config = dict(
    n_layer=8,
    d_model=128,
    n_experts=64,
    experts_per_token=2,
    d_expert=48,
    d_shared_expert=64,
    activation='reglu',
    moe_layers=[1, 3, 5, 7],
    router_score='softmax',
    normalize_top_k=True,
    routed_scale=1.5,
    balance_loss=0.00898,
    balance_bias=False,
    router_noise=0.05,
    router_bias=True,
    init_std_router=0.0122,
    lr_router=0.00171,
    n_head=2,
    n_kv_head=2,
    head_dim=64,
    vocab_size=1672,
    norm='rmsnorm',
    norm_place='pre',
    norm_eps=1e-06,
    positions='rope',
    rope_base=10000.0,
    rope_fraction=1.0,
    qk_norm=False,
    attn_scale=0.125,
    tie_embeddings=False,
    parallel_block=False,
    init='normal',
    init_std_qkv=0.0655,
    init_std_o=0.0655,
    init_std_up=0.0655,
    init_std_down=0.0,
    optimizer='adamw',
    lr=0.00309,
    beta1=0.9,
    beta2=0.95,
    weight_decay=0.24,
    lr_head=0.015,
    warmup_steps=298,
    schedule='wsd',
    decay_fraction=0.927,
    decay_shape='linear',
    final_lr_fraction=0.05,
    batch_tokens=131072,
    seq_len=1024,
    doc_mask=True,
    z_loss=1e-05,
    train_tokens=421200000,
    steps=3214,
    dataset='wikipedia_en',
)
Below are experts of layer 5 (counted from 0) of a mixture-of-experts language model. Rows are named router (the router's row for the expert), gate (a neuron's input weights, with its number), up (a neuron's input weights, with its number), down (a neuron's output weights, with its number) and show model dimensions 0-127. Each number is 500 + 25 x the weight over its row's rms, rounded and kept within 0 to 999. Numbers have three digits each.
Before each expert's rows: a language model's description of what the expert responds to. This comes from a sample of Wikipedia text that the model never trained on.

# expert 36
What it handles: Prepositions and auxiliaries. Function words after a noun or verb in prose, mostly of, plus to, with, for, by, is, was, such as total of.
router:503514483459530509521462459515531468483504514502492510518530502517481472544480546477448514485502517520452537540535527515510543464508527460470501514485496520524498477483510516494506475504475497545492434527516490497529475535483510437537453449511482494504491523531512475522524523512478513465474474436503474496532476522496499506512472474483500490521494548508514497507508492510490493507506
gate0:469508501480487516517466499489529476503492465489483479489487490502460474475467518489462497458562498484487497478513506535481511549522499476498512510466527535493497512517427491535566509500480547519477471535496455465502486517529517520483499534498541481500517521491542553528510513511453494469529501542469485522506473481517467479512486496474485520492537508495473499486524513538521540505516
up0:474491508510471495545452530466480496495507478525468530513449538494456517451464502496493494496483507449523480487494500491514530493463504508528438452532495515483540515493478497537519530476498513520513528523470499506484512523542494529484514482509472528500491494504453534454514493510539475519508508506493481543490499481509462475514482509484529501469502483485563515511506455548468466469506
down0:575494489502487480508528511502515496494523489499466502505460502484524490525509464497487495503487507469478511486485501473608466499483468593490528509491501471487531508522517482480490511511502503505490509509475482495530529531511526537535473503532466507530454507521467489483479457482471482512498488496507483508516481501472538490493531537509514501525470472535501480474525524526507505465457
gate1:482507502529505526501529484510517488462451518482492515502535493483510520520496488462509502498533527484507562518510486498467497495479567486429464512472494537489555489515500525537448490510501461491562513516460478487490507484532488509489468483463479510467505521539458481480473484498519524503466522508480511525514482478461536481497532494524479516493508542534475530500531475477497498527478
up1:487551561491534495565505501509508508467486480509451500455474489506509499520484532498481493484505498491534520468510572518458502530472555509490488485501520494486558489490460477541537492480488497477483518477512443516493494484517483485508497519501482483527516521574509533477545491527474524488538502510491493518525476502487533489498495502514475494478466526472510520506474492520481525484468
down1:453509522482495516483448475481497523535489517525501488486545509505513496473544484524504495530452506510535467509514483514452523489514473432525520527484493525532480497505551479504456471515507502500482441520477485478501507525465462470504504443440533491492498528487502504496489507493477458474494480474504515466495526506496494442503501477482500465500527534519506494532480502486522504544529
gate2:510546561498488481520513535472494521439562478489526548491513469491517515470490512501479546483507487489516476507554516512485583528488516528471487488461511526510483434494489488498566478508478477551505511504512544496502513466511499494504462492538488521455471488516467498491472534515523506493495515482498495481478498481517505490501516483523503519510500536519499478505469521511509488482518
up2:483497466534498512511560520483458460546494474517458477493503562494486513501502505481458489480546500493471471517517495483502468486501478515525522503500510501490535489515501478513469503487502465491511450508523472495525472570505480532484486506488513517541483476476534508462555506485517505508494509526482529520543468516450503506544509523500484504491524445492499518487554474552507516493487
down2:479493509521466500513524482472536486524530458462487508506504503481485528486489475515465474482486499507496498525515486445533503498536506494453516498539504537507462498494497506501517504523497465533509500445508502492461490531520502503499477523531521503475503536458474480476522509500495542455543505572518521514530495514549513474488464455475520476512519513485471475573527511499516551516487
gate3:541470519548480521494453504480505514508518482462536515501509506526494438516533516513486542525489464496498507511470494507484476499527504490515525488515461485506503512498545524511498442490471514496557509473510523504507509535539534501506548487458501497518489512460488519479575489488542459484482506478506486474488502490519483473538513488474515491516518518496486439538535454479475516515524
up3:526514497494519550513508543476490502556486524494509500512473520516508534462486527513486521503493503504506498507518501511488459481487530503456528488502480499518438480463521473528526522496506450488513572514519472487503482495517509517500502494483534492483499489548547562437540492512474530495489519496471498508557554496510512498496468533489512507481476505529447493537490491521513514490456
down3:512500540516483502504480486489461495489547505515489491494464454492486508511490525526509468475553488495499513492479494489552473506527497516529485503538505515487496475517468464543488542483481473532448481498502528516469551463456488501498533539481534528495505426460483491507479464504506511493497513537477477527507494462502467539540496496528479476473500503499523500460499468562484500499523
gate4:530484489520475460453527500510489546484479556465549489472518511490485524533485530495469515534497486486440507517502464516494515471479476486490473470499521525499513508504485524498467491462482472501494499523496511517521468478456454478502513487486478474484493489455471486459505573484530477495493491461485492465488499504487524495534541519558489474518473478526516470523501513485498532547515
up4:471489523481500498513500480489492492529491463508478495532489538508503569509509442509495535505455511516513470535512506497505512440483519511539500531484516494503528429503508547494457489509502520463498490512519490495509561541517538500495497465493502468465494501494498486510498469489501484559499472545467540473499470510511492526503513497526470490473506533536468487505475491526557535512520
down4:519545513503491469502498507472512533443439524508517508498476467447497516482485514523476540517496506494466516495516499535483491540509500480442518449509502498492473535533494457499505506516518510481500466510500479470515510466496502497463492550528487542509527498483501506530526475520507513506516445488512536542488498491496472505482545494538493553523500459495517506579505494503505531471490

# expert 53
What it handles: Linking words and A-starts. Conjunctions and prepositions like that, after, as, when, at opening a clause, plus the piece after a capital A, as in A-t-omic.
router:506503534539489492460462491497486497495471523467506493499494480521467504499488466477502488497516554490541541512479523486479477486513480514462494468458485487489499538489526473501540489481509535501454513455511483494539483475500498501535530471494502469515497514451516484515546453476482518543564513504498502509482511477450481515523523521479447461562505515499479483518523521515518454493475
gate3:499509505497506493522511515463491454437544499465439494532476489514509480465489489535476517499489472497478515539537510485520475476488457539483505466494496557526523521504478523492565515475451554477508466500473452502477495546539489492540492515532460473506478494504475500507485499515482491496536511492526509488533503512538553511517517515506508488469495486523512460515500515495514533488488
up3:482537504547514505517475509507529500522504473529489517458495447517471523518491465508463493508482542500539472483481512514480497532521503506509474514524519467485449500514550454484440541538514495484514521443518498493489491483478493486534507511514484489496470504493500484531505507467524472534515458479507506490479469547511500514533472558482490486496454450495550530467488511490528494505523
down3:483523471506482512507492566542534486467546533522531509540488470491493494501564504512504506524473504522480536510476477505527480491453506524504496524502483502464477454517490525518519511505448494481477452518520478507525481537504472542481467532507471491461499487500516515519468496513518527508527497492509545568499510467461501507497448473503512505495485529495469537471472509461479506514508
gate4:493464455531500494438492496517506555508506491545505490481447488490482465535527525484466511510467508498462504500521530491522463482507484493520505476498505493451494470537497490488530524496486524511492473497440505522511460528521520510486510535523504511494506508505513498482496500494521564517564461447504517505482490512494499537506455490526505471495468456501527506535468480478500516493565
up4:528507511525515504548527489489495496519553490499533514553486518485476490527467496450470501549528505516489464494475544524489505533466496499540514529538533462549476517475535492502511525519501526475519494545461515530539519499517514518509476481508480478474520475457509526449508503491477498498481528511459523464518501479508534479465470489510524493502484459477480490516486466470443517489491
down4:491518532521503530503467470463548496482484525501520454468495500505496492506488519460516502474516514526483485544518552472530505495505523486485496519552504516485494494531520490529486531541499503563507481486483476527546497517450501475490423542502526473499471489531515500472542520507475525496488526475486484543492555531549459528497502496486521505508519503509520507476492480470510469518477
gate5:500543535526534499496460501503485499494514490506496485498498535461507502462501508560444534509539504453499538533548515490526519450455459474542490467491481546495515510489510504478500488490504508495480500495471508492538515506524508477503514493525459529540495513499531485514519488507498495462518487483548506534544487501507536524457523529497493495504471545489536441491490505440490509484517
up5:506497490510435485489472487516524515498472495524505504483528504503496507545524506508532509512492514493559463511526513503488494506529535496515508513453534473518493497472507518530470518535480473529476511507515487473511489465434514542480534554505492524466465485519472535488545489484521509516527491467502545495477523463505456464528459494495481484484540454499504506472475471543498525463526
down5:461494497489471494490521533493484531472528520521507505511496508487507554524542476504448484476475524503517493543489476487554495459476498551480494557504489476477505543539540531495483502528474510486489465545522458478525498504539478472440472504482511514474497529466499486507511504510486514457457543517510553491524509500460472500504502513471505522487507491489486522506513517498536491452479
gate6:482451489548500557509472540484502505500529528471500601524504482507510492488439504539546504480514507462520498485460431496518522515494503464457507521523509533516508509469491533500488493504501497495493460511522488475505521473495496473490475502506520508529528532505483498533492471516499493543527475518499490525505483477535465535510462502492489519535533521507526496503496506527508484522542
up6:509515501497535480494504448537493510531501472514474444481502523540490438514498524514479525500509455557495497501532508517497511442513512516509483490505470516530466461533524498472513547503494500524500512507474504506487494482472497493487493530466501450504466512487501518519513544438489501481495484500501500482531512514507529465467497442543525478465478465498512471470471485465500444515486
down6:545514497464521511520466519534537484490556479538523494451478523486485472495491542516472533490501529524490495496545483522454488524492505506518493506484539511505492525525502495493561463515547518530518447550474506500527488523521528513461483497509540494469519480512517510484491527445507503493513472462531547521490481488489482574492503496507491499470495529496517528476511499525481514495478
gate7:523481491464508515476485488496507499520507524515496532489481493544498485483584485527472488475485473510491485518511495488514493455571503477497501540497516489473486531511506457510560507464464518473490486509532469529474495517467487507508502529551514509497526462518451526478462461479503541536475522511486496501498506528530504499508522478460525502505501480524501475458482503560527460479516
up7:494534442471505498502524504456515465523511506481533500534482486535456491503504518481432471498495513533496497458522511524512511495535519468489486513532517528468476506525484493501526487463520464493520512496515504494529478543506506453465515496514497515506510534492485474517501494499514490506532503493500517539492453482455494454553484472501467547485515523466453525454456478508466549499493
down7:523482476471544528487496468509506483480476536494506512485479525519549456468500527512497526531487559532473465536468504506512512524507528468459538501514452495512518513486515514551509475488495516554498527465496472534486507481445480526514484518496526489494512513517531481514506480502473535488507511501463477534495455559546499506490525483488466487483478455515505503495447506474488511496472

# expert 59
What it handles: Endings with at/t. Pieces "at", "t", "let", "ation" inside longer words, plus % and degree signs in coordinates, such as Mall-at, sign-at-ory, comp-let-ely.
router:538476464498512469513521513510507517549501491463518498493487510490474486480493508504488515482513540483522491476447464470518473499491528487503524503521493456513484496477516485537494502472500468494559492444511493468531464493513505475532550499495533494516533466520540498540492454500477523553529493514436490480480486532497535487516513498497490531555494485481511521525491512496529436530521
gate3:491490479536485552538490508489522491499492523515462523504476506477467470478560533536534524492528542449496471453471493512484485498543494510515474505508487456501536482494523497524501486503474534464462442505550551470502531515518516485525461499495517530535511468471498490481490469472513512506498469526511477451514508530494474497495511459480505485530486507537530506503492510481540493472480
up3:475498443454505512544556485524512520520507499484509504500515512502502491513496513516488561458488466512467445472525546505500491529521501473536480543546479507477495488504539500524542505529519500514461480540487513451515505550502526473523486490513512505494510446509539475507436480509513536537541530481482490490489496484521514470483515488483510497491473542518478509514501499505527506530482
down3:473499507511507501538507500538450528505489532451541527530529500531509476515467556459470506515487501521530474498496512506478515553430476531509485520473508489502518507488499492499496497528554487495503531471493495526484489529529500512464527517515463506454510456495493470536469483533495518510468527553507505497487468495501435474483473521517487499518508508495480505472483491485528496506435
gate4:525511488516521498475486508496512487506503479484501492538503493519546508492516480492485510518509469476472510472492483500534507478509521483488480478454508543486511497503495493474532515560496516524482492502492466508524487517461446498498520468521525449550486481484484450512546499507504534529491517505515460459469495489473529561514503510441460476565533510521499508540452535471515471521523
up4:506487487467498483518490467564489492462490510494495499480497476505452489520485490508503504536436473436540519496496471557494498513531489506515506483493512526485463480547524491497478486516510536477506493481469505503475490506518505547508508490468483521502500486495524534531497498452520465497553522476535513535515484488464456506473499489479516498470514529557540466493529503510480545448511
down4:480510479490509481477488500468522522476487501519508505492502519478501501522485521498461553492524489485506551507536458526526529507526518515508535536534525500495486527522469511508553494473499548460483472468574508516498475506464469475484542495506520484475487475494483499531491470507502552521481442520492496485512506489512483529515463549480520505480508434487486536453531531516484521502492
gate5:491522491434533509487529486478507460519544497537518523541500512535550499541479511499475524482510523498492511495499505482533501503471497525491533503491541512494491495510441454472520469464458509509519500497492509487504529492475481494505522524543422497493508460488478524496511489510524492474507432520472473447493506472536481504560481485531479525515512472484496468487489506492530501504489
up5:453505509497466532520521527499502534490485450528470468488516478468507491471516514488567519488504470521448490498492507491481530538516496484525518527494449493514495481514508528492468493487518547458455494522488462541505482555513501533488465450520513499480509493525530492504503503537485507505507517470528493487515523545470471532513482512505525478469515481546496505469504468488486494536437
down5:515521501479498501518535521498533464499512479479484516501536457496558496518487550487551492501528490484490536458494510515501497486511457521480502532492506529541514484512461501478438529491483510487458473543520493504525502499505474466460501461510477476531510524498519514454486530472510458488541511499516529458487479519440471507495487490519461500530520460520555461501536485493492505508500
gate6:535497517481467512459498497466518488463504527522514505502506520514487475517504539516479488536524507537476469477541533456541513519532477492501458553510482540511473486507522505471511504489540505483490436548533475523533510526477484483437497496508493522518474506487483515464518497520501498478453502485493537510474491452534511557526484507501498527499528489466458472508495535495490495465522
up6:436509460554505535519494508490517489521530530484475543525487500521510514487499457468553460472501487484495499500462498522480524513468507486521543482495516465493532488483494500524472440514495541510489525479501513449478521445531485516527481513521484463507529512497482506540503516459499500537538508490499489453519508516495552480474542535499521490509505510527509501504518505518530520527453
down6:501498484524527497482507476473542504491542505517469431519505484521532494529492485490501507450465471444481483538498488481481496438454538507497467522504502503516508487505503517472498472513457483499443515547487471486542487477491496512511543506512524506543489502488467498490496497492510524498519445472475505545491509495543493568502506490507484513482471517476521493483483477535511440490502
gate7:507494486464502544522487500475493452480518510495505531524472497505512479478510484466537514522466509472520512542478519490539448484533480483501514526520547501459489461519518454496537526514496507542494478500485528514496448527466472469483474486512482466509458534467510544516487514515497485563517497475498538534501481488540502516472464479512492505524508540492519522495474527516534475468534
up7:470504474482519543528453504505493478464516515502505510503522498536495528456510529513482520519480484480512493523519528485550512496491475536511500509458490533537493510471489544533464522456528490481484545475496488479523485479513535423505489468485487540499545467487529514483504542505513462496516513515505521513492522533519473465482458499517500435523559484488508521520522530526495502487500
down7:509471512492500501499493492514487482506499550531495452485481491510490523510487537511529537499445478505492474486477505570518499504518524507514504476478508466502497503506517475526472493518457507523460517487529477527559469539432497463512498527556458504494492496487493491491479466528503507471494460466521496492538462524514480492487483533478519546529490485546512488532491515450471539484512